config.toml
d_shared_expert = 0
moe_layers = [2, 3, 4, 5, 6, 7, 8]
routed_scale = 1.5
init_std_router = 0.00749
vocab_size = 8192
tie_embeddings = false
init_std_up = 0.0492
init_std_down = 0.0
optimizer = "muon_variant"
beta1 = 0.95
steps = 9533
Below are experts of layer 3 (counted from 0) of a mixture-of-experts language model. Rows are named router (the router's row for the expert) and show model dimensions 0-255. Each number is 128 + 24 x the weight over its row's rms, rounded and kept within 0 to 255. Numbers have three digits each.
After each expert's rows: "gets" lists some tokens that make up at least twice as much of what it gets as of all text. This comes from a sample of Wikipedia text that the model never trained on. Tokens count by the router's weight.

# expert 14
router:122095131171137126124117099128123155125133143178124134156124108132115125125115123137113129133156132116137099101122118096123129128153142135121115138109131144054111094091138118158155139128129159072132197164119123156122117093089122133172153167107126102108129106155151115137144119143111106091108094109122151168092101128130136107123113115159149116103136110126090108183091124165090135131122211121119185081118123118125137129114132110139122105097128162135139146174157112115126121124125118089119133160081124144135143151166158134125163132154110140137103133129088153100124119148152172142080189142179101131124099109141131138107144144137150069132145129113160089096135080142086100110140132109149146149131120091092152135126124161129136089159154123150180126112089123141108127154135122
gets: "s", ")", "er", "0", "y", "on"

# expert 4
router:120129157152163111152120148104096133141136154101136144134137087117128115133151139153136117101157158113112133119129162147146153101159059136109129080126117107092103117114214132172140095155116107150090152150135121151132114090109134121160163120088158098168164169131135134117127115127145113113098112138133131106108153120120156136144100125152174141195110138151139105144158077136127105165140136126134174144102149117122153105148126117144131183130121145154105137110086103124121198156125098120121121146156120099117085137126158078138153165108046143099105150090150135155114124140130141110105123161119110143158123133148097111123126136121133106123086111108139145144120071130105133139114138113133130177130168134146137141114129142120132127134076111137095096091116121110135153091143127
gets: ",", ".", "-", " and", "=", "'"

# expert 12
router:135154149127144080136128123147126152140137130145111124119092111114106124133126102130080150121164155120104142086135157112173141135117121144152100151129160106115111115144190138106147121146156079143108142129146138108121157099119163121166154097144146143140124138121084163101098139147150120133086156141170141153090119108135157150149109109155155151121100103146123148108117102104124103132160125121104104113123135115097139109102130129107103105100171143148128118126167134102104180143151148136078126093130118112150134129130111094152186090065130172093113142129128092086113133147122081134122144101131144124160119099161164130153105113100115126064090145157136107140144097149124117153157141111155146159150112172136156123160094104142105106168096161102190129095165093138116116125104152
gets: " was", " to", " in", "ed", " is", " he"

# expert 9
router:142135131151113095139090119147113172161103151148141109101118159115149098127061108183147099133148127117111106166137151108155105108136091151117133101137104116126118162171171147106160107146147141136119124145177166131097133133073159121116163130135162111137181131110145128125140120113132074123114100104143115195096109107130168137162090162141162123118119091121144116120137077129152110123148144150140158110114132107093100182131148103159150119145164170110156121129131133122126149172137085102132104130140117129112125151103181120186136142096096121110115139142126137131122145135129144149154154134089153135150149097142110129123137154122149127127134140121151108130131115198108122183149134106181149125165113118135141142140145094106152120140124131118144138125132122076091154142187143
gets: " |", ".", "=", "|", " (", ")"

# expert 10
router:086114159150137149123160110115145147130131125111181148120165144121121134152123106122140154130177156136122122099148093111136088117160121147129125141123140131137135129095121158137124135141114096148128104127160182101125137071165165120129164145127148111143131133143161139130163113146138134162084125123163166132126063161115114140147123100134168146112132099118098126095144129122126115157143127125118089145123093098133127121075179092143107102072138145115116164141164143132036141141136106143129139133145127148079170116133090118121120102095135106120094137129147126130136156076144125114104157112139142146154103111130095108163145107125086099076179112161111122084170138157137126124183147107149115164130129146127139107125126168134063151106144149125148128123146144177123124146144113
gets: " the", " a", " The", "The", " an", " 0"

# expert 5
router:155101121139144103154142102158147101158102129127124130155140153147116096148122103130138152127152146130111097138153152099141110085130117134183092147123109135113113101134133166161173152187111120097138140195105132167080110126157129146157107159094150147133146107141157094124128078186123117133128120125134124145115121183096115140090113126187124143137127132120122111135090109153114134147128128131129155102093140132158147141065139073168140142099142165163120169155179129122144109149117154110118127104107125160158102120151129079140150152118117163105102135140118102129140098131126127134112154159126155125116115104116098139113147121143136092125108082147154111132134097161108142108130153102158161123109141143109157158114120186108139083134161118110125083111161146139120119183175129
gets: "s", " of", " the", "ing", "y", "t"

# expert 0
router:093163146120146152110123120109086132095071129118116139131161129150117137143110124121152107126125087112113100102130130128147103101148122153053083154164150136155095129149109143128132123129120124095111138077121136127099140091172139199113150136072120119124147103136140102128150108128139097178149110130131130107130128117150137138146125162164116122161129132132130115144111139135102093135119165158124095167147108134130168115122127103156104123121132104138154135159108172136106118115165096144150108137140135176114155136136123151119131129125093086100163139165165116126108098110127118152131143181113173190103153136113125155183156157083127145130139190125180115141174097168118145162097164122141113137148134124136135147126132084107083130155144112150130109119135170130099134149134080
gets: "\n", "\n\n", "-", "  ", " He", " ="

# expert 8
router:099125121151139119172150148121102125150146165082152142115130145125163116127092124175126110118145106111132119150107152126141145103154084124112136097135119114103112138148174155168148089182129092147101141144149118148134134120134118119113119090133167118134182136143159133136137146117132127082103109078143104108138164164114131148136115118165154143138093150150138123128139084118136121151107139143149183126088099127087156145145154104144131146147132152130106153137157137114138165156137107080133087139122145096147132090113141081183167142078103110099124138096155153147129112100126184114158150160128119116155143109129115088144159140092171078097101133135144145156166110125105134157112114113148156180180132121140112158138081126127130126142109119133143113108098099074113146095144156
gets: " |", "-", "|", ":", "=", ";"

# expert 15
router:119115126122151096146141090158117163138108133102120117149122111109089127133153098134108163164147156107087147108131145117172161134125104149145119108152143110141106103115180151140152116145159080135110168119159166145132115114152139115207159156087126161137122113125091116106104114142177138165108130119134149101111158119121146120141095169158161202139105112136145129128158080105128129138148147155140116111090155104128117123107155113122121147082142173133139127120138149129107186131120115119081119118146111127157143158159138120164148102091082162056104135136150095115113135140154073146110132133108161128164124115153144114149136108103118124107094147165131114138127080152114133125175151112176134149133152152150120128109123124122073093175122130127128107107142111137132129108142136
gets: ",", " the", " of", " in", " to", " and"

# expert 6
router:139078142128134148146119137115113164132111126153177134119116161114130095125111114157104101137135123102116122099097145089148125067139102175073120109177114124130111101148153142127137150120055133061130148146109144091131154108135174156155148137117112123180156092153111115125134128127139108171108116133178138122107143120092084148123157156169121094129136153159123157136104126120095136146157120133097116105131102115143125077113115135130132118152104094161138121151136150083092135127135110108144079115154149125134140138124119139126138160155092142123118147147106086125132114131121145138135128127131127171080161139136091105129139108145145099117126133129161156120139137160140082136166182110162111157068125141117092145129094083089098106086102124153114085115123122117083123136097145
gets: "\n", "\n\n", "  ", "a", "e", "i"